config.yaml
n_layer: 11
d_model: 256
n_experts: 64
experts_per_token: 2
d_expert: 192
d_shared_expert: 0
activation: "swiglu"
moe_layers: [0, 1, 2, 3, 4, 5, 6, 7, 8, 9, 10]
router_score: "softmax"
normalize_top_k: true
routed_scale: 1.41
balance_loss: 0.0118
balance_bias: false
init_std_router: 0.0189
lr_router: 0.000935
n_head: 2
n_kv_head: 1
head_dim: 128
vocab_size: 8192
norm: "rmsnorm"
norm_place: "pre"
norm_eps: 1e-06
positions: "rope"
rope_base: 10000.0
rope_fraction: 1.0
qk_norm: false
attn_scale: 0.0884
tie_embeddings: false
parallel_block: false
init: "normal"
init_std_qkv: 0.0408
init_std_o: 0.0506
init_std_up: 0.0584
init_std_down: 0.0584
optimizer: "soap_variant"
lr: 0.00672
lr_mult_up: 1.44
lr_head: 0.0133
grad_clip: 1.0
warmup_steps: 200
schedule: "wsd"
decay_fraction: 1.0
decay_shape: "linear"
final_lr_fraction: 0.1
batch_tokens: [65536, 131072, 196608]
seq_len: 256
doc_mask: false
train_tokens: 504200000
steps: 4293
dataset: "wikipedia_en"
Below are experts of layer 5 (counted from 0) of a mixture-of-experts language model. Rows are named router (the router's row for the expert), gate (a neuron's input weights, with its number), up (a neuron's input weights, with its number) and show model dimensions 0-255. Each number is 500 + 25 x the weight over its row's rms, rounded and kept within 0 to 999. Numbers have three digits each.
After each expert's rows: "mostly gets" lists some tokens that are sent to it at least half of the time. This comes from a sample of Wikipedia text that the model never trained on.

# expert 18
router:480506488515527521468474487510505466464518535459510488494505453463497446474496533532497478533519512509474511515434494503551537506566515478481519521503475513530529527503504513523477487505471510499472496447481480558495530495541468478498542492581482492488468529470512478484471474449539503470498502464504541504521469502475474522502486493512502456518494473469523538509524519526476528479501511517491499519530520527523509496542485451530493454510491507518479530449488511501473487532511543499531464465505478514466474495495523520483527507538563507513504496501541494489531461483497468538470470511500479472483512489510506486512481508456496496493527494508505463461471524512509510515479463474534503454520492493529534506481486470477475499483508518521482504538469504495482457502491519
gate5:511491479427529469451472490492469535524543491512487524458485494497507505479451545547498519526504498480488496533527528491473479511521491502560516510477502519488522447547533504478483553509474513483466509476518489555484513500529505482530483476532507507500499544464496455539482522533475485506522494474473469509474502530518508515521505494511472539487565519475527541503474456504453499504460459535479488491469485517489475552499512501480510485488500488519527543462538465500493506497490502520506501468496462472550497477515494502506513537479451500491534495496558504506506487486487509531461506522492476507495500550474479557499524540487524524523523480465536487487495482507498478509486474488490474501493485469473523541525486546536490524463489510508509509484548499529503498500474478
up5:531498471474492537483527437494508484499420501479554503488490472525537509478519504516460473502491508539516548491459518516461499469492507519483477503515497482493506464499498547481443538493526496449488515464481499487546486508454542477486503491483497512502513549492486500522502509549474503544445480491506502510471508484534489487511543495516493506497501525524479467465470481506540493542512470473486506510481467502477518436501561479564484491517479504504528494458512534453487528484503522502471502465524526507525537518525493495517486492505512515469528550494509489498542451510490546488519486479485495487492483490491510516541524526531507501495506540514521545508478540517532479524501479483521454467544465486512524522497507547487508499472512491550513501491489500510482502505513533
mostly gets: "),", "\",", ",", ");", "—", " –"

# expert 27
router:499464482514514515476462489526528479514464474539471521489475503498491508519474497498529498484489501487517507525481454474471480472514474510511505497477468543502468488487533501491477493439445474495495540493482547562469467511487569497489458467467494481507467522480490514513440531480511511520509486513525477527493497526465508501506494499471543477477526505533497463501491505520479488481507500473515486506509492509505466502496531544481482528492521524512538499512500541502513444514507534500525541547486540498474482522500482510523522541487441487514474498515511495488499522531471503498541464462535451520461424513507514510548516478468455496496555505497515488501517496498515489504519504524457502511474532514489460513472507494515490528507460503548485473500486544531500545548462510
gate2:520510547505502511525521509486494475509494509483542523522498497502487461492498498494492466484520468509509504489499513547539517531461523508523549493474517503528463517531481534487479489502499497465505546472474467514484489501507518473505494485471480515518457528467490502507478504512537440488454570509498513487516468505478511517499500521471514505526512508521484499489434468489463540529508466468528503510467470484538508497507448462479484526488469464506483535494491518484508560503481468515536568504509482502556501497480481503487495469487510513453518484513492498494525529498521479541484442489538536519495514523532480506529540483502466467454565519494553462508521529518494478473480480512541501472517520546499469515519478476486471534519455537526502523488519537512505519492521519
up2:492513486489464507524492492523505470506513475526484498525469501490476516534480510476508527508528497495501478483516526491511448486491494520488516498503510431500519497471514506470476494507501488522543494480480469488523464497478530540497507507477455503491483527483459478512530522509506524488523522501526483532513510500472499510513572495501464478504455548464527515538475482539526491443526512484550543553451457543484492465489483444480520486473513496513512488462469514557542500462488489480513491509517485485476499508491499499490529449475504482510474503470534557477519518497473516533485510482499496549536472521493492505460497552540512494531475493512449501502491520493557490520521485490498522499561469467472541513550508500511480471515524544510514521481503493527528503557472485
mostly gets: " south", " Northern", " Southern", " northern", " outside", " southern"

# expert 15
router:478507533515478505497516465490504496482508488472490489479484484510476455537460509509506507511534494494523480462487518546487524518500531470536486516468453519536490541493505503494489528523509475509516489480493471438503478535492505514463503469526467487519542481535535464514513488468521539459474479477491492523489479462470481532481481459486518511494478506514494513486462511471530512449495465522536475472464486502486465513513483480521486448517446528488508489449508476464502499544529463485474458516512505537473516494464496516450484459517536498486556537549527536500461502518530479469522496493498504493492492499541522526492469524522513528514507510482479479482521445503530509478504505512466461496528511531471504487551517501523494528516547493488548505538496479516466550535536504
gate3:490468471468495492490479513473514456518525512507552490519478494503498479514541479481507496467505510512485489484512484532494495477551516491472496489548529542507513490478491516521487500469492522472496550547530470491529486532508524513516471517496534476467479493534496466462543490472516532523530440513504521473501501501506532470533469485451494514536507475476489547502472465518561482485517434534492513504478503487528478502504453518532495428513498497512446506531475485531549455497529516482494494473484487466508514451477509487482509505500555504502519500478425507474499465536525536474464499500470470491528503503484494509508485502459513492479491483520501531454532511526479518553508495495464517506500488526517490475500501533531502510496453517515492489543536513493534495476498539
up3:469480515502529472504483474498500469505490515530543530497464478482494511484485488483481513480482504530510490482524520533482511485577518468498493493516511526484486504510501508530498455477461520469512510510482471474498479549475485527474503536539508447464489498526552472497534466472516523549546418479523552497476501488530524471522479504437505519521470450462496552488507486520534513487483486507501509507508496500493477504513448498527472458518504522501463479511485481539497480493525494497509462473493512507525490488466550489480500499523541513506518496456454439502537513525500500477476528457518441488548477501486504499492477486493535487465459482504506491490495525530496511514497497481468506512519477493518454535528477535534501546483488500495506505533543486507533499480534480
mostly gets: " including", "):", ":", " include", " includes", " →"

# expert 16
router:529492485534522494505516485486489511547462499515486477495515550540517530505490477476477505502472544471497486472481478478493491474512507484527535481536481494464515510521491449496501562481463474506479512482549493437475506516440511502488486525525496477513480463514528505480496498503502482483549512511482535515484529464495488463515475483458510524516498489526484505506514455534481494494519485457528484552507486474501459507491494562528522478476496456522488512517495496498517477447504481525559524501486527457497537490509545482528449478475468514540507512472490467475489498485452485500518483499497476538472512496480508499528501520518477539522539518474455516480492492498550518481493549534488509480504492521504474488462484527486529537484477522548463494496530538536559531503490484
gate1:465464523477513510478498488492508488550489493534501481480512519477520505516514474502513493476477488542481506491488493523502469485540526499492547476485537481439534547547566463498539481531508480474486490481483541487502473515460487475524439556467537512555509524514470457492461505493552497486522493521486514450505527504475511472505480515541558497508483508484458520530526500495486490482517445498500486519504517507491487521503484490501525528503455472477494474464538487515492479507514494516556528465509501489491536482455506503571464477473497498482489471472483505520466477503535515491499510473528496483506488502476517533472485479477461503496491540514479522472491520550486527535465521519506509489542487502525504485508504520491458530488502493476505511518520569471490488491542521
up1:465470533524499480487493497501542452529480529511505478510510488488520515513476443468454459493498529492481524538498494489506492459494533491528507493506501509417478498511538510501500453498542489546525507482481521523488499542495534463514486559475519488500487499465473510496486532461505474468500515482529481481498512504472548495496519502551522475491508464524476514498522489515525501487548511472523471510519523468474487484491484512492558539488487448535498491486516447531515512474498500523547507522515508505461498501463507488559491506484490508479511499510531469520492496516507508486447516500451471488541488526513483556499465470512502502502495528465496542480487487528493504516493545494477516504555499463522559525499487476469485535461576526528503502518513486505483492515508473
mostly gets: " American", " Chinese", " Italian", "matic", " Russian", " British"

# expert 8
router:514534481513487512481503487515487477537484504490492480441555512500513486493505495485503529461471495447503502521478456476467475486532462511485492457485472474520480542452517429500490535507501472476514517479523515505482487491505541516446481523532518528479453483494489507509475512497454532548478512538525532517491499517512480483498503492462497508499532483521468505512535497512508504509516495472528505552505512506543477504493468520462530514477497484520513483506487515469525479483517496462536523541487511460464495476477502521512522494460472477509563458520495518483493552480509484503529491502526511529484526494506536486525511479484512540469469504546484463442468479491498506510523565522501487531502491466474424501514460528508493501514538526516527507526505480521561494481486481
gate1:568506510489477489483495515525496522495467448526495504494539543459507486508520456523483510489517491458501485507511505486500485452516538533453474527513473496494465498450514508496487445508489490501485509531472484519507525476463464458516484515480527473472514499492524511504502540471467472486469516468482533518485497531518510514525500479518503549502499514488490489506493507530478500493512499527518546503483499476513456501496540545522560516467504502503509477436480481452540480467504468531527409497484469471508501504490524458551493502494475508507518464506453460518490500457445500544461506531531521482462512524493519482456496493489457501495503509477528490485519479486501530458469522507488475539519480486499495524524465521514492512459493500506516518491520476521525497475527547
up1:504508535483499496530488510483457492474512495493500449498448481473489530485537542536522496500479495515481499481516486534482511504540524486484538509467470519458549481503479492482525505482510540503496466452518497485470467527537526505518444513497387532456505452498444497496494510498480467508505457511472493495506524477475485523508523475472478484526482517475518464493483475459510528512515551481519488445501519521537508520528455437495486491539453498474500501518531492491484508528509508482484545499535454498473516522519489503508545499463478482529492492490522536514510512530460516504500512514502456520549488481500484526483472496487520506493529512460480518513472512524562504510516523451512502479503497497497495494521536518505490499502516461476510462478457497529514500488502476
mostly gets: " Coordinates", " Genus", " Website", "Scientific", " Genre", " Label"

# expert 57
router:488523502528477517515545536486510456506489470510523508489441495533500484466499531558511551473463510531520513544522495525544466491480503500503505537523505480543456524487520486509460460437469511506519475519534547507478494483496499518492476542499477508513545473555500503450518448471507506489524469536527493531512471516512503486510506479523507516529505510520454489477496502502511495549458497457473502492484521498473529519467492523503533483509496517525542501524527498510551489487481469512512504498470470451480511464505529477478523467515519533516518524498539468511505499494472477487495445435506522483498488510520544501496489503493514556496528490496514494489465509506514492522506559470478504500489521496505514498531509484541504516466568532539479492488507535494504503450509495
gate1:499490449508532485510505454545479518480515461491444465496517494484532506514484544506475515517558508489493489508523480500494484504528518455450537521524545538454487502548502492531505472461508503493511492533517492563454489468483529532477502494516515499506486513470522501511503477493503531483504493442489469453470513548556495512544526480490491529475484514455469488506516558527512530538495487501516503479499487502513496481509488501454551503467490501483543550493519483506511494468513489510527515457482514504484504509460468477474476509492529475535481482492514503535482540479516500507491463490514502495485462489499528535493510475440470538486550498524457521501537494505457535536484504448492474528495504513518492432530475512496476495481495484536496512526510507476520486493517504
up1:491490491472539512505542472512465537498470475547470467518468496478503522484543539486515534475534528490510523514514510506489496479496497509505496534473492474456506501525479520508531496553473490513529485513484487551465508495473524539534503519526482504562563455476504463499492484521519500511523507468491490478484497543510519491439464520524493512494497488489472477491503490534514516530460469508560517499480477535486475494535479509463485517427502524497489534521474499532472493542490497546487533493492490529502522505498521498490492521526527514529470534506484511526503559492503534496503494489453486487448499507524533527520480520486498508535540507524480529491522513483459507534539529481470509509500494461484472473523495536559518522460467435490492530502523530483486508484503526
mostly gets: " same", " when", " due", " following", " before", " According"

# expert 29
router:511544504478527469547508510491514503502463523545559500497491508520476466531523521513515478485486475526541510502522531488502472463499520483477521514498520514468536509483550510477463457524465506472535457523520534524480496493499524483506516475495475521499514472495466491468501497514469503507486502508496521507517514521496468519516511502505487521526517528485503458538420495472500537461473496471495543469457495512464502473467465483534547454497486485524498476533489497507510483486462533502545437526510486482532503508496505519521492479490475509509452494485505520467467504518482512522510502485454502475539509511518515511467520491528468464485462529496547503536512533496475465510482475509512556529534500504484483472459510474536510522481457499495520483485529509428449499547534492
gate3:533503496495487524485496466497506515512475494515549541483446477451552483471491509483502533525534440481494489526519517507494502508475514457473500504503474521469501482500574493518481484498472525493397478457494518527467480500504501470424503533479491498510519502524529516493490502512488468479486480519461482484482540529488504515481487509479519510458487508510487470498490470489521463488520516516523500484441509514493496481493500515473478518538460474472547493505500477464509504501504495524512537508489483478505476467512531488559478479502510528503526504468571502510485524485553482491508524491542535525518470514485527532458482547521526457506519487498482546494523481470499533493483534508527508502505485495495485461474495483471508493526514493537466531467476482517498480457525537
up3:443520488466549482531515480484502540498486497467480477488528506522489507480527498501480471478438555534466474467499513491528469502511456525478499510525522478488478477511442472501493507533488461484576498520518495483503508509533488572494506501532487550488506479463485439461492473502513529545506552497494533515502448486503484511491486495450491488522483451465491498521519507530466489528469465475468499474506478489462501510508500452522532512475526554506510479521495474495508484524490497506526464502505504489476502527467468502490510501518488494513520524537471492486479490526448518495528509510511487501483538500505462488546533475484504559508461495464500459515475519511488447487453475491491470488492512498519518518513493504522523456451520484473532488469492512481489486519478496
mostly gets: " Preced", "vest", " protect", "bil", "ploy", "depend"

# expert 53
router:478493481478475507461527495466485494530516511475489519515515513488497504475508512475472494514542490457495472533442498484476512534480502542488519495493476480511475536511473443480527497485482450479518490502513533500525476562536495508513480483531481492517498506485506465448501505505486569512488478510462521493534537513491502514464535476504478466496474534469470519491494474518490479444495515533488482527504494508492469510534494518482485553476498475518531501498517477496528524473491514541458518526479500541467527484522510502528484470509503517471543525512487458565482529493512482529510518483474529517443527468468480521533447477484492500476489487534503486475449469549524522491517429500501511520460526473538533482475492502509536524490496495511457495540500475499519504500454488
gate0:507508540462517473471498485506519485471532487490518503504524474496504452492525499513518536469493493504536526479505483525561500550512468477497528499518501489506537508530445486502451515517406507459520489493521502515515518510514498513491515545497519510503470519530542493501578520493529532443454512481539544442509474567523482497531490529461466458493490565506487492535488461483472503513495509496506518482473491437481502505464519485484441486501484518498500501461479493515506493484521485507477466472473492535460491479500475484487533511496494487510514467478464496495545464509502511466485499499481500515494501454493504478488522522488519509555519497474476488567507463523503509488508522504498506480509499481514507526516468480491525475508473519499548513510519475507488511536480488
up0:497544486462531531501521455487497504489510514475501500509490494550463499512528473493477500441516523484514502494502521464562490511514469498478535537478488494506509508485508491483457524492460481482486464462568463532499484535506501527493570535512528489513476512481521485502581516495508515488461536454494527505494513583496506485515498521462506467517491513522479487504509486502469489510532491509514503513482460472511492472486532494496458499534488522480490499473520499516480474494499504518454504544461496489485479506473508472516533531498479517478500524489468556534508540532508495503493524516448532518512544447520486464495495467487490510511497513515531440484485454507480485517487546499528485499472521462567492505514476494486524486499449541476490526515512502504515491527481504
mostly gets: " century", " company", " region", " School", " province", " Corporation"